config.toml
num_hidden_layers = 8
hidden_size = 384
n_experts = 64
experts_per_token = 4
d_expert = 64
d_shared_expert = 128
hidden_act = "swiglu"
moe_layers = [0, 2, 4, 6]
router_score = "sigmoid"
normalize_top_k = true
routed_scale = 1.0
balance_loss = 0.00597
balance_bias = false
router_cosine_scale = 20.0
init_std_router = 0.0119
lr_router = 0.000581
num_attention_heads = 3
num_key_value_heads = 1
head_dim = 128
vocab_size = 32768
norm = "rmsnorm"
norm_place = "pre"
norm_eps = 1e-05
positions = "rope"
rope_theta = 10000.0
rope_fraction = 1.0
qk_norm = true
attn_scale = 0.0884
tie_word_embeddings = false
parallel_block = false
init = "uniform"
init_std_qkv = 0.022
init_std_o = 0.0055
init_std_up = 0.022
init_std_down = 0.00476
optimizer = "muon_variant"
learning_rate = 0.013
lr_mult_o = 3.0
beta1 = 0.95
lr_head = 0.00357
max_grad_norm = 0.5
warmup_steps = 50
schedule = "wsd"
decay_fraction = 1.0
decay_shape = "pow"
final_lr_fraction = 0.02
batch_tokens = 32768
max_seq_len = 1024
doc_mask = true
train_tokens = 270200000
max_steps = 8246
dataset = "wikipedia_en"
Below are experts of layer 2 (counted from 0) of a mixture-of-experts language model. Rows are named router (the router's row for the expert), gate (a neuron's input weights, with its number), up (a neuron's input weights, with its number) and show model dimensions 192-287. Each number is 128 + 32 x the weight over its row's rms, rounded and kept within 0 to 255. Numbers have three digits each.
After each expert's rows: "mostly gets" lists some tokens that are sent to it at least half of the time. This comes from a sample of Wikipedia text that the model never trained on.

# expert 21
router:131180165106144086062109069179112067125111167154132134169099195133124135125157139150050124155174109126123163099092147117171164103117120125108111155089140126096092092098106116080115082125098117069168121078117135194140171122081130073099110134153141098144110085123114084168115092098071154136
gate0:146135136123164150132154170066088187069152136140127126133098150195119175105130101093165101145116092142105095126161172165118157107102141164151148145167116092097114147163191109097138066103129112145142111142040181174131076100185121111103157130159122189084104179145168106159133149125055076151
up0:135145136136203115120159105132066111174122158182150098111121153150173159167097172095119119114128196168121102141068191142118103158096134151132180101167144075074124123137138153096191053139113147075156146134153112126095132067198131154099074132099086108155160132122156054117173187087118150157
gate1:113137145097081145101078146140071088143142119122126133098136117115167106101117139074120140154115126157159139094152157137154126106160079160119112170081112034110148112109139163103138134119121166100124096121097135108126102126144122208103109088141148146163134107127106091089141113188187143108
up1:124127132160133061179142081090247207108101108136151167105168176097131152106157070122144074151078155109110086130114116159122145063062129118172154066118141124192064181138130109136079130103078151198106119129135088143140109164114124157083144177136123187153094131159124084102110116179092157160
gate2:135149148137128198161042150144101104136119074125106207149130189112117106167071080120133133112175172128167140114125182107116121146148131154135126141155179088157109129130118117120197136100086116068179129091135119076140142152100082054126152156082111154103118057143122136133094131160101180085
up2:192175123170135118141124102117117115134107114128159161135134189132126146107109116136141099109178164109068143127142134140158122141097146151094137099134175062127081097104145139118223134048047135121169113085197139121162106102126121085066078146142074156110138075161152158141167133148127171085
gate3:129098127121128136172109116135119110180171137106093116168127122085073128152102123083121107105160163137071134101126123056132125151182109129157129074131161141157130089160149103149074148134163152134080113112151134141101167137131105123152152085130148130119080124186147122102192071091092113122
up3:137144090058141098169116128152137185107165136150170164117142110074136088101127124161060075163154113117126098116155116098126139123114105133096118142121153164099194150122159162139079143083125082243063115177103153138135161115097192089163085089151134110107111129172125141073046095202158160132
gate4:133126133206141125105082116115116145114080173126136128153073191137158095108205083105187139097130093058133113126176126128125162117099125186117124160103137185113074138168078118078055133139123155118106177155131115101200106175120120097148187175127088168121140182155163159077148091112096167124
up4:213125098087185112128160115096147106132171129097047160138155123124121110161132155169176129125102107192132161121110138139142154129132097145119151117139093095173158166120140168131184124094152116143159100075105106114080153101150127095124103122132116104150104069148111080125186143155124059202
mostly gets: "It ", "moved ", "This ", "These ", "both ", "between "

# expert 18
router:199112074109119174142182093137155125139116156125149071112104148176094121119119131137048168183114091178170143147153153178142150139130117193172084145131100155118107068152165130210128024056124138153130089096118089099138166079069179122117115064090115103111063113159138139125141133100099066108
gate0:140132140180157138200120181124138107150178138061125131157106136120100123171122102148153109110118158153119101128121052143098058091116145180086148172167075126110087103137123140111159105063043136107101099144150115144110097120131170143118118136092095124109167156158131189178151075072147089161
up0:137151134133097141201108159156178140157167118072136104123118099072084119170097121195121152187079194118083090101132114168124095152136135140118132153121117146105144125103060205157113109103121157100094097142155081158095193139145148113078110120144082113102144093107116179197143104138126096159
gate1:165100124145125122132138160148096171166194176070128138140141155144120139155125102138179146166163089152144139126139175160120132145119109153191157111145126170099175106149122137080168111067099167085145157086131169169109139110109122142095111162105155072113119067114098098191109164112126046111
up1:149126110187134165108166109126097103187126119135086138102132162131118146172104187144107192151072142102139187138103175179158151168138081176182148105121133194108114124152123091110166141042125169105144107098134192133150157131158106177121062146098203092180110112130138127135073137093138078094
gate2:115104154140141147128090166140176099107163117093151114152136196162124156176142124143178126132096132127163114128093136130087130085128215162174077134152131117095079137152108164126120115080156158143141149109066149084132139125107106075110087158162067159122108153097122029154183153100129073161
up2:145094109141080069138108103144132157131155128077148140194122198124111174186114094109137115098090149116149154130106146153031191094107176134127113133168122123120136114159139110157147121071138140172150112134085140113088195111096127141088075132137077124110128139081118029145128170157139105119
gate3:158129113095107153138156134123078160129149190056136156138137158099149097091109105075078109104144119094059114082090140103125079154130118191087124115151149097122121089092157127123132102126102079182165145104149101155087111146121195163103130119124095142121121114181158186064153125111135116133
up3:173149127099158090138145134128136105090193129105143129167148174121100079098157188143088126126094171089067123126099161099161059079149161141138090134158184117090160141119110130142125029094129118090109158133139159119132079129159182179139154085143132129187105122163196161175073128155152147127
gate4:149104184164123056151162157137143110127155136151134130129155150092053140146089107167125137034085150153081134148076150160061168103115180132097127152125152135153080112088096105139106123135210142092118087133132171110156136111168106169135128121087163134125145108039139105184127079115118172141
up4:100142186118142170160179145143110081124177106098178091105075172118050086080144141100125112067132120164125139113149097098065142107142105168072137125120106101056134114111098072178110090153136112065082094192115117148088106095104117097084180080084120175148183135101167091104144138115162154135
mostly gets: "became ", "air", "now ", "came ", "them", "become "

# expert 59
router:121090071145138144141176101106169136150105159135162083179108165142080131152157106144082166163099082185135150118129164141144148115137139112110118122130153149118144067098127093200111110146085094182126083096113144091173153136129207120141139110159141116140109111146132120117154144119129108059
gate0:169126095122153093150142151140148233120125121114074169153153148148161120091165173151090094144107097103095136096099107047072137091130177151100174099170075092132200116114118118113098100092094115083078124098150137118128142181108125158122086172152157131130131142104173133119201086118175116111
up0:148135170110143116145103115132128171145138102154138096121182180129159126122145076124132115180172072121129154114094162116147106129177082147126120145161136134103038136159093104154096150148157188101093095190046097145099153175196159166158178135156135134190104178058100108186146120114140117184
gate1:128159140107213121108130144143145168155138107105126167134122148123165123100157152174115155146110137178170136054071154096139120160168147124101124108176092195143127127148094171149089142121105121142131116116147170186068157078088121131070095152132160105144136158092222144133125130146118072109
up1:141127083178122122162094187165109166127100091108164088041131133218128127166155124102137161161096145189131147158096081123127158112180154134125075119142097116161082136119096133154087113147052098108105128146166076079094155114165117130126152130120148132152112157130130155139185136112088112169
gate2:125107166150098174094061116124171141135080120120090113144107126131130111110108141119188125165142162160094105185149140128165146100136119110145152149134143187144081114113186113154146150088100137196147137126115128125113134172089065123121165093110147155126122105138165184109146103159111123132
up2:062127155110158088120139164064104136164121073154146158113158120160125185141125125126119114116191113125137156100116129143137090129091149118114204174106102143121079125207151073123158098112161106137125136134173093102116178074115084103179165142128166154152105156115118130098138115097186057148
gate3:149075082123093156076093105137103103064110119127134108098179125116168162116142127084179107166161088065123096150171088072120146105116145166170160130104094155129120096125101136067117113184112145152245174127143120162162122121106124147143131137085124118206109145140165118113095177118139116106
up3:124154169118144146101131133068116108154100090139114164131117142153111119067119103166121125155113111117096133151143154179157133146112183145114157135082124123130157158138217113137110128141166088151063102149138146124127156094163163121131139180152100129138157095133138143099117106167167138088
gate4:121146107158103126112124083143099138118114116164155133146130065162109151166080164167181179150116116179093126098133140145177053129116168133168135141119167111156081110175133117105128156175139093154139162068127136120087156156144190112136134103136151153138073160119066154095127019092175137144
up4:139117127137117123146099129170119146146143089180171157114116073166110148140113157142111146207124129100107116103166169130176026119105172126124103205138184162118113118116157086092160189153149102156141075139161144162099174182135136120137153129116101142155067136140108192084146084128109095102
mostly gets: "ate", "London", "International ", "mid", "anti", "ance"

# expert 33
router:142066112102078143127143053143118138144077161139102091127089132123077148137147081118118105169149115163181154150099132171148135143153131148069067123142135155136131089119133082152108122102120116175129091111121128124103101112173201110136089093117116097135077116125128123134141154111102090045
gate0:157176216148148129160067132118076108173155161137100077194097174178148149145132106137216106141182100119141170141149142143067214165130106133127109121179077127152146180043130113127150107153165131104135121114135058131184092122151120092127175127139104144123127133110102079096139132151119156138
up0:104075061172117146105178181102111133093115111156142136105156126100127140103086149152053136098080141151087060150093111101171042132114161126117112139090148125117134089212153129120046129107122154134118062163128206118100169165122079188204131143117154092083165158136128142156108119148075130148
gate1:109124090106206117150123116095128107094153088096140141127084118106115153158162094128199132103133149088128123086146188109110056111106155108124153124094108162119093162138075188138151124138133145135140122112075121078145137128118156079100173093161112121146096137155128216121150106104156112193
up1:147051151134121153099162155192133150183137144169056081071122121139117121137125123141029134103121061094167110133104075150134186170193151130116095133153152172186137072138165145104112170166105132081130160122160103149111142107111115136163098146147129096116117161084146101144116155185126197081
gate2:160094112123095082134158057128110201195069156089135141082143149119113116170166084020117129072137088154137157072105088080121156109131132038143088064122067145086105168184123142101166100137178159172134147116124094153111139148160142160124190134094167096133075148098082096115106150091151090132
up2:133115137129092110142141112134135191172091191131134194072104124097110135159119082063111155072123090100159181101150070087161161092140129108140045076080082198096136173175143152112169111122138140213155158125113104160165121148148164149118211091104188056144061176120119130105128164107153120127
gate3:123141104183160154146203138133065139129124119086147148102187121120081065153165170083144120120118106121108166124119128126142073151116085128133135174143165123107161143175200112101138121101198146136080098115125091123086108147120170132108227160120170101158116133201144103117145148095161089154
up3:109088137074163129070086099143169142033170149124078069085138118159109185122108094126136136137128061124155105200182117100127152077122136120162148152110127152093117097105111106136132160117136118145168143148111181134143100101109118092152073132178104163140112169153140181182118127129067105077
gate4:088142158073064110102096156110127135103081123102126163168085093128102164137110099154116105117108165181115116070194100133095080166148141151086113083113127115105067074140063104090133095154124206064142160137112136130130130099152123153170113130172110075138166085085118118136151112151066122133
up4:148109181165084088158066157091101129159130152121152154191117134115088105102130087094165149164140173142117086156134135164084096149073174174117136134148144105126104110121070101105133133156171130122097114120107120161109102074159146141157159095120145103127141041089144112196137119109085111158
mostly gets: "B", "195", "re", "b", "Har", "Wal"

# expert 44
router:130115060083097132152138101084133138169120174189142058180124168160088169189144109147116154167116143159162120124144136103158205142156174154168136104156146100104134098135122130164135067099051144138153079193116108106127158114122130125108105124148131121150125176098139144154151115122092071117
gate0:134165092103167106133132098102160150178144100170163166138148168131160209138188107105156113140160117108135093123174102142084114117143131133124143127100134110150034157067131120121160097074137101137161166166109081091175166080031131087108118150134134194137117137077153159145154135121161113149
up0:078135111085149189191121126073167191199110100119119127125154100160121216122165128116146147179116147099172102115156108128165153117140104116140198116119136127109108164133141077133191088111148077166149197161178088111181134043099170107121110075096124152191098128135059118084161075113129126108
gate1:136131145149149120170098112116102079144160038138128136156085090167089168096126110145076125128104138132086133177090108082185127104084140149155136113143060110148121126146201137114143075114124138182132146167151155143152120125163056146129119149102120114120133187145104174114165128121152136207
up1:155131126130149151087141154139146160130106187109100098103111161113138128102130128141156132078150127119140111058177164173090135125143112102114158149114159170123126104128064127174117192175120112065140134121109139113133128125102142090098108112125166109136114098129154122159132143125149133067
gate2:189114123088124125083129080116142128061105106137141129078101088090136147117110119096146138132073069135130112080213115118105162116186130086151105180092181119145178160107160086175152137133163164117068142184117134121129158093111116169217154125145145146135131176116126135154117109117087204185
up2:178142156110148099161164126081095150165092116126153137133089124157155047112109158180101108108167151162183094123152168122084111145101128194119070134123163068139120091148158105108089065058104095128184135090116065143159142108133119154105121159141160151105176146099086090163191148156114125086
gate3:125167074103071112151140136117166116131178136140165151132129127134167066161107137137130086140143109121145097135122117102130129154166140216184148087173098121138091134117202132100086072084160089104123207090107180072176077120102092152153147120142097172149126123111080098120046085089095103104
up3:136165145190152160093126133109150128111121110136103120118112165104140152125184121139093110144111145172104114140111057156174076145155090063135105123168122161092126111134166131142187123150132062183106172148109137136116159150054114114093143129045114109146147137195169123105184166093138153138
gate4:060134147115115075104106087161158140112119099062123116139109087128095160150121108128077153141123131139138129104168111164099177115134141103118049109047150117112130195183093172122136088111104178144147183173158130137179156137171134165117113135170170118185105114088056150147154115144130109116
up4:187162149130154116160142170132138093124159193110107153149195121094112104112188143178171100097084164139131167119121143097134060181138141116091122160120111102136169081133130138150095152167156109135140072120097170151097137111086104132145047106154126135063114114144164115136140118115153134115
mostly gets: "July ", "April ", "May ", "$", "September ", "March "

# expert 2
router:101086112120179122145110146133126132119135181186068117124115099140079135071103133101070135158152080142102113120144180146149144103147122126123078135145174191159154088140150098162173140059059114157100097153129130177126131143087168140107080137166096104120102173170116110117134161138077107040
gate0:131105147120116144119145078109156121129078104110128132177149175099116219084120088151119105149121129087096115117136141089173177090179086133125121141100140076120125177146164098125126145115155134158078106186088126143090139146143096133128128118127129148134124154092118160163131109128164128123
up0:160115102121155118121139088128142108153110116122153117124135197122091210086151039153116120158120110097091106103147112097154172126176082139130144149100121126125102166137146087102110128113170130163112148166083115137118145150120140137105104119128106142147116171132119154157129136170149141103
gate1:125159200173149085166121087130120153093173121166129181159193109140118110119104112104121124204144158125115123172171112137128086083171144171116093086183137159100112130128133169192077093132166119115127100173135093117148117142108102111133156106075142144183103087177139104175165110106113131141
up1:177180146114169130213185170137119143152167101129097177153153098104132168144156101141162132125100156110116137149210140049143115102163135064075093153173141161131086125161117113158165078112053143148131132143087117143149194096170108101078070102112172130163103123191141150172206141076155131178
gate2:123078157147160119103089137129072128119169216179143092162094125117105159124115082107097147100115182071090112097118136082160180113145081129134093118109192137125112123112129091123181145138104132165136087142141103108170086145111093188130145122120108111058135218111110134131123116143114118140
up2:124212102099116135113169145128064195128091087095141183106118206172178081143083150145111127102164089166124104104112136169107129145092174150080127126123086114115141149179113140170121142133132123122118146106114103162146128137139101129073118153155148127145166091135122118215139123071132189126
gate3:168132105076138123144134163104119114116135180113111129155070077140066147127122099088177133116083168150156095154122142098146114143126106117107091143162073146091145108136097122146113142167163087056102124164175165162189136141147135171063105112153145125142108155155120094186115097118157113111
up3:109152110177053109153109141173119111119158132169145140107093118085150054153101153120115124121189132139064134148088081140106134123175134130125118106100123164158131088133186115117130086081098114125115110099064115069099136092095142141203148116135128096068146170137161126124157175058094159110
gate4:100021151178120155093083095106136074084132138109094092081099164085169124133120132115134164158124121127127132095071105131152146140131056073148138105079136140119116107087158126140079182105102120089094167109142142137115138172199156149124142162074099115138118177193153166132126109201084091148
up4:130168092150165157130166155140090210185072106127125095136166116116119192112132131093148099124125130103161151110148151100096150150116190151059139163113122083180097143191121129180121131141146131209117148130157164117165167106109104104114102098158143167126163106139080116062112143113184173109
mostly gets: "be ", "became ", "As ", "been ", "being ", "made "

# expert 3
router:158184068088120155122176084123135095150106123136128084107133091197087146119132074147127133164148103171117154146134116159194214136140106140168087126176160119120173137102138059156136082093105146173177078075143146101162127096158137113115108095108131134158086125140114140159129129099105118094
gate0:095059181146174145159146122118121100120124097122091117153152136141147155154160092116143141125108128143119116111123189196147155102145110160144110146109119099134131112107061149060163141057047141162114157097126107139142117083125152121149135145160123218115167164185127147159122148141118202065
up0:115093168155131146113151137111145098151138107117072126166121105103106152147109125141097142137053137139170151188122146160170156094154113132155081129064124075164175132096087119111122127096129136191114126079122105134139109087108125110148112144152060229114146164143146131131118147115085168116
gate1:132156124145126070115171108120119132137145140140122131159126186122109151092163154167187177183088151115212089169143118133143123124104180102128129149138148101124107146064118142121159095118135127144091139087105223101167075107109119117148134090092067121182094137208154128177038122136135111118
up1:090097093108154181222068160194130138142089146135135109145128111085150151096114105196115132072154110118100162160122137157118136153122150133126107101149132161191197153180178135137138105116142157109102105122161103153090100087122111115147130150114097117109144106097068159137128124098187085099
gate2:154150151140110077116175147128067117103091111112133095105101112120116050118179142101125083084106161080155152102168131115113171122153151206139117150139171073146180106124112209125054151138154187068164046125128179108133130110111117166144164166090129134090159121126158118103188125091146134109
up2:112107088135171149119099113082202159128098131091101149111156137114123100165147098150136099096115085142102117159110151145130070155153101106086126078076084171129108101121126085133127147137107111138134190129094140087167137137163181116130099134154111127189112156142135145131128125149146180132
gate3:175178121180084131134140085138130155170066109178111118174163148143163070172155150150166118147152130079110106092150142156187163125127152162156128130118153111144091159088130131072090130155137176147161129117133114144176121067179155165079155136180204120090175097180068118142117066136122180138
up3:136114128106084167145111169120126104124129092145095151192139167113162071165172124111165085137162117081115087118120197193212208102153130144096151125136146149158139138129152135145147151142132151141137147128105193128156108095165168122099140103098115115120170112135117143167135085137161137187
gate4:118138161145183139139145156146138113141126094136103114139110140113078118127181144198184236151095141131086102165100205132139115101140140119185076086152129127146151164182114158152142135079118134129151074118176135127120160082072101127097111096114166119143091142152135174162139152118130148159
up4:111139125145154141119092121111088073139134115139149155132146170136070138138123131137115182110113156127143154095159168132152106119075098096159125143128128152144161195115059132142186086130115211093195100152148138089132072140123117060086083158143151144174152185173146132058206186087091151181
mostly gets: "S", "States", "os", "years", "University", "day"

# expert 37
router:134137130127116107064128130109190116181185131099123061161181097196124159160085085079159111114124156141172111120136104101165157184145153119160154132156139149108139191079111140120215104093083104110073110124059124104132144175136157108141105158159161126173143102128126149070125143178175153125
gate0:136140147140130049122110115133167098098162109150142121133111106125121139174095126099115077137142153122184128160113076171089146141103178164182105091214052126146081176154110127126112110131121135143105109181093150132110154107171130181132111084133133129163062108101089140158121155117125146108
up0:157176147148141086144093088128174108078165107133127167132086101175193111164129202141132098127170150116181046112101120138110095137174221131120142128186120119088155163107146154174132128150133107128129100117112128202122145143117151114139118102169105146152105116114127113146119160146114161084
gate1:089189109191121134122115170183097139133066118099122106117102186124120101134136120133141173082166105143184124149148128151127173118100145115116140092121107149100137122101090127148060149171166108127176137114151169092139096109072101099155167131138106101144128124146107098142117109139104140095
up1:165166170109134146151108084094119127107128119122102136114114180137154167103111097130110112113090175123155117116185125136033166104105049134137084096088173194121136111125098086086090097130103125143148120155162117113122146128120132130135161143127123148141112134139127116117178115101088160130
gate2:140145174138130165128089114130103130194098094132108114204150139202193089153143124121153101116150140126138097134076190122143096087140127139058177152157170113107097127084160120134145133133100125055101124154130106144149123073041058118164148091181098074030143086116136134058103127109092169095
up2:102081049149145150158144105125145190111129168145188079061137166060115108099113155129091123129120110153103086053134115108107123202115144090104122119122103155178137155166110104122065106140134124188154123138132135092060124173201180164073119146039159188137157152143102106173148137158151145117
gate3:108114139112136186146169140105196078105187105074180131156130090160099109136110169123101109123136138136151174177118105229170142151097162107175178110139106181149185158141185114127178112132112120141094150128159152123083136097165149131126096101053118096096089160149191108124099147175155138128
up3:121095125150156116111091105090144125129131096130103148109063124155124152175136180070103105169099153184072145086121130081129100157133129122114128150087138119127083123117042130089155161126071129112145145182128147153144120109067113146097097157144129105189190126126115164072144127156049130133
gate4:138124062105100179135156134121133186169114095129138097142153052144148127102188132107157041120099131164171159148167163152098137131175100122144059063089150154146099116140132162056148130138135147153071103140075138124143108128117115181189100082105138096133127108103137090142105141155194163066
up4:143124083191111172149094118065144122236105164098131087116084147118132150150121171044172152115103077095067106071099096119177157149155109095117136141076113123155108146090096135120155176079158156143118164120129120107131196151087161135105187096091167127091126041163144163148180159173092154129
mostly gets: "and ", "but ", "most ", "After ", "including ", "many "

# expert 48
router:126099096148122171157125100135150070144081136127098085113136080182091157173171116178109144126132101122125142073159155126156100134129070165132124112144121162077105118085167104133128114144083135148118150095121141121127112104147156140122110117147188109109136151181137157116117085092077107167
gate1:089043154118128116110091068151084109062149123071149121100114146106111170123200140168147175070113087099152179124082126146165171112137151120076066162161135139192137121146148119094081198109151155180150150117092118104127156150106107128113127086067135098160130092097130037154134180131108095103
up1:105138082109163193146146113134086118141173100156036073146122150149142085138147128177099126143134061144155179106143114097129107146133088119117156127157088117094118120150143076155132102167098108097157094108110148173134186106105165075158083097160116129120105151105114133049116125197100124103
gate2:122138096152115137185138149122150181138085091146144154140165089198141095110116163082159103091113168123098109101120190129133120139096158149130192111155140141109098103175092124157159185154068150148024175080128096122162102158148141105110104189110089125121093154103072139166108120107129153137
up2:123119132120088104156110124109105173114082102139140043135166110135152109078092180121105084129096071142132077123169121114092055128151118145149084167176113085137073095145089117106171208086161132163072147121128111106178110153093191118111152145052147167154180155089107150078149178093162136150
gate3:137153103182142201133139130122149147134167124089168112135132130069138117088104164063127165116077145188174074128117189110151101104099123133143129070155117153123112129098167119118132136134075128140125138181144087159059148107130220145123141145068178105159134178135103124138139114116142132138
up3:090125099155165192106128167175152081141168158116153135151132131101159109086124179054133142117173142124135115125125163133126138076143144118113131119129100130138163114109194155171141135151102094120135186180152067180060090112133181168106146112117142078112142151107123123117141137101113125137
gate4:115093108127161109099125171119072063170162183130093129097181113114140097193127129105145090090170085099084123131128232101181123124123140108121101143134147184104128088142151092125133176127117091124166135132128149156114152138082164098146120114143169144073128105125128168163056118169131184091
up4:079161102111129187154157090177100162144103137054132134095105136107149151104089115106091101089156159092141146078079117115151087143107124074083121086106203106180163107122161097158110118145122103132109155135156155100130139158113143103132177152192199187185143112108094155132114105126146150165
gate5:131158170114104118113108157118123118117158128146104061108090124117136133169133140123218132099227142108125115122144166139138098143105097137096162117157079104077090111094149146137167117155124121123135145100133109134146081110177154138175119081098082137108133094070151179196102134099154122134
up5:086072180114131122101066156136094110144102109164103095123076106189145103132158148135096065141142102122059118109165089197145095116150135128138154121067070131107128160158203102142080138166134127128123162121106112187136143104166120168155060111123092112070147097109204112096122187105142103118
mostly gets: "from ", "against ", "with ", "about ", "during ", "between "

# expert 41
router:101114063126113152099151102145140170125132125133205072149133144154104171181197093116122145132130082179149161153188131151174106128143140112094143117141119150126168090157143072099179103077107090139192140112120138153105100163137207159139143072121138139152077160128114130130146158136099080111
gate0:093151103191156116133122106169070128135165165172160146117136097183145161133175106123077149135096122102114117140142108128091150085183144114199117102106150166146120129165132145106194102115098102147141154156111093194133104137122162139177120117178122097166111151168155117132174131136072114176
up0:182152152203175147122164100170083130098116088184139123150133094154112106134124104153145121096095064160154080152124133141050140080145129186163144127162146138110137101182176117089134072096148071130127121142110078139154137087131120139218154107144068108128116142189133087099091119094149111163
gate1:129105108169097153109118175064135076132187109115129164135153103141199114152122052107136155095090052122104131098174129120103122134185145110138133153156153152141135067125132164143089101112114108062111182145129132078094177112098100116126153134137137121082085129142107121140091110102128157166
up1:121181098129101125127138148091163118141075110072180088166121052161168178144163074093118137123171085190151128110184135146102097111162135123185127142166099167086108075090127083114144115060137106109047183160094164133120164078087139090116138108117119210141061139179083118091133120118108139122
gate2:089112065143131119107055101172093131186111160156115134112103125132150174177123131063127104126182119115145163140093095080060125118209108133092112148146149086148118118148174060153150088092109131156069088153134095173137136145149128194156169151184166146130103098124157122167125158114131118101
up2:093145179165124157091115096114105101087122228135157085103149086137167157159163173152142075161130119094144131133144120157091158117140128177141180161183125134150140080116141158102121143126080183086170069115108115137158092152176147077128145171134097215174079159100202130164073166137111097150
gate3:133073088127196120122165162113113151163087081173088120112107172092144226148141100128089139119101135179068140147209151118093152148142128072117147159090144097082175114105115104130128142086148170102127199155053122154116205040047128096133132188129182174185154129135121112150156113155115108156
up3:153143121086083158149124088034135084143171143138123146120150092163123109127040106115136139155172104116113091103177115131167090158079110180106133185113129089117120129171128122168106170168089134120103055149160112156136082188163175149132117103149069160103091085103113144134103117143135117118
gate4:156141132076153134186185142144186147127154141165110115112075109108131103125118116116191128125133152132124165138146167116099116138154108106098146110119073114141087089156125115089096179193152116105164133131115083144136122118102157113085122117078090070122135118152178222136111185129157126131
up4:129153110138140150112134163144145127133138096142123128164120096152132154101154116132141163155107154145099146114105213112153076134120085183125157110173183098114066168084171127093185164180125094138114164166136117072124109162113111115077126143141098134088135146171208141174112099153136185111
mostly gets: "\\", "Total ", "over", "Bal", ")", "lost "

# expert 0
router:182138197135137180161135185169178112122131125168083072162108109193058172115155144145118136148164139115152104126174132160151179109171138188149106136143113171100151135122127113177109077196126070120160073113121137176150133117108138165109153129207124151159111130153101135160148170177085097147
gate0:136095128125083141135083148205121121124146114102151184190163184119121146164158170119114164172163118177100192093103137149068124160116157184156094065064149126107122156088116163009112092114128120061126064085151103151096067151115136147141176090200120180137132157109101140171165147134088086190
up0:105085111127092123110152102127127126158084137139176082091168086119152135145138142116086162163112145127098197138141139150164106101115128135205133162122106113140186171167134124174115140112087123126129148093110171118130193129179089154183085105136118161092086145069146151152147068096155165118
gate1:184140168103159121146138152137114100138164183157091117174066160145132128098147082199153087178098176126115177221087059130123214126138175138164146165174125191147166179092153151151115114143133143080087093156156165153129145084172049114132100130166128116135132118117182124134142155152154112094
up1:132110092150095125083115105118110109136111108141153091083141065123070126158150192034150143100153084055117112104192151141106084178174111120137086107054140095158138130166118142135140143059139153164146101103144123148047118131101155134178146065094125101081092131155119185114137116134139121130
gate2:132089150107062078094152160116125067057129196107080096162122104128103126091185136194155084088110113130163157164099143122189093067097140187153073170175145157107137130097166136141115109119147142117100159107129173139192055132120126104121128155083125143125151159089145054102064182147124097116
up2:118074191091108110171132164109144104072128179100093093123129172121157152156151159130168105103075129108179115142085153126211105132170155165097119166119184128158125127148137149175094107193192135181075164156151119156149125139084155119125147128092123107150182117150148103099062171150084074140
gate3:161179187154112114104183152190093104133147138171114147160099150109114191118124077126209085094135152116153177152167138143147145122122106117096169189186104173088144088100168190101132128129068108083158056143170156168126167102130096133102143114135118125169112064153117153134089062130155131070
up3:140104061101156122152098092078132131102126143103125157108168117126198085151138160135087162115111090147109070164081121100136111126154129117200132124062138133148090160113114054124107147130167163154124141117113134121114066137151126133166137135154128119098105180106128103146157168108108119176
gate4:096143092096101107077153094188102163133089149124113139174081120176150077114123090167119128087156127170156149101124083135130222121121069132152137104150139147142126156075130126134158138068154145085137151130154113085186116102202114106164150114125121193142125144092106127130147137111102142175
up4:115111101103126106165096125153114155137152072149081141205089115201145089197086161139125092095158143132116150093123091092146163131092084125147152102148181112113127135074174132142140130062156150079117137165148136074158122116175118063131129066110108154123138199064095094060157147100113188136
mostly gets: "\". ", "\", ", "). ", ".\" ", ",\" ", "\n "

# expert 62
router:133168112099133158174162141106142140124106155148194097159154162130080160164133130119060222185167134144142207135109143094136156122177116162150062132153118133151169129084081099157146104118151086180161093098100180163146106152119190054090094112178129152153099144166098128125108147140112108110
gate0:120172176131144156174156124189114180066155103144157142176112161185155103114127146129135080119142067150168159080152115142133124180149100136132140136145130126133059160155134146191143124150179090179095093061121136129135103102125132133070139067166096136126187105168120113110094065135072177136
up0:125153172114113130176178117176136157081154108182122178162106162171152098131122116165101062116135113101184149118095151110116090140193107138123132163162104179091105120159139156167158151112122098155121089168175135154138150106120125085114176075149105128107106136155150153069115088201066186125
gate1:148147179100089121139127098178066112131157173139099089138100121182115139124181134157156133111100161102113133160098122134141060088135134135151149153112151144186089119125120107112161136154121200102087116176107154089121104188139072113146145072192134160126121219163129122205114123074144131109
up1:108152172074144174080087185143072124145223119135083107114113153129121113101207198172176123131131145165105100146144123156145132136097098118108118174092148168107156083174176167091130123124086112172081116145094119118130145132127095087173164053171177153106174169131127128121156139126159120103
gate2:135143181139108086169086133133131084146102067061072122125118210126121114127136134142146155168143149138165095134146119138095124126117158154109156148146060197149086172084074188081132084144093106098107151146193156105087110178133112093132154168100110176138151109194095144139147141127108161127
up2:067087168131114116202102153112053112116106093099134154177121154145164123165164111152104129145074177136132095194087134167081135130106119140132084186126096116116118133070105151109138079137156159109107087123110137104090081158114166056117141157088112175117134147127126087146153170164102084138
gate3:126151129157107123131079132161160168179136090079154119113091139127146181101081123094122134142110130168161180158122160146171173107092100137181143149136118127129136123057131108133068079021110125115174076119115152097130067140074149140144103115073127114112088143128131146166097096093128158196
up3:162131172128105103105159109116139162197155083115196133131104171143077178142065116103080122122082145201171113177136139159187094139168130173138084140129113149130125135113130116163184151052122160092149114144121137194127136114083141109074183113121140130139126184129128157160055166148092128133
gate4:162106130174166161114122140180132189084110078163123140146145178106105166146177098140130101132149157162100112097139129083114152123115087145113173112129104118151144098135120179152171098119128139122114109119115078132068124059102150121084116092192151149121129080105136129114124095127127200121
up4:170161142141118091192098129069133178130166122162155141095113134143103168117094059121130118083100153124074171139140177138153151147121210145141107125139113148172039154074118097094079138133087155130089112093183127111129142123139124158173145146132129209176069128136126169146100137102146149122
mostly gets: "201", "11", "10", "12", "film ", "191"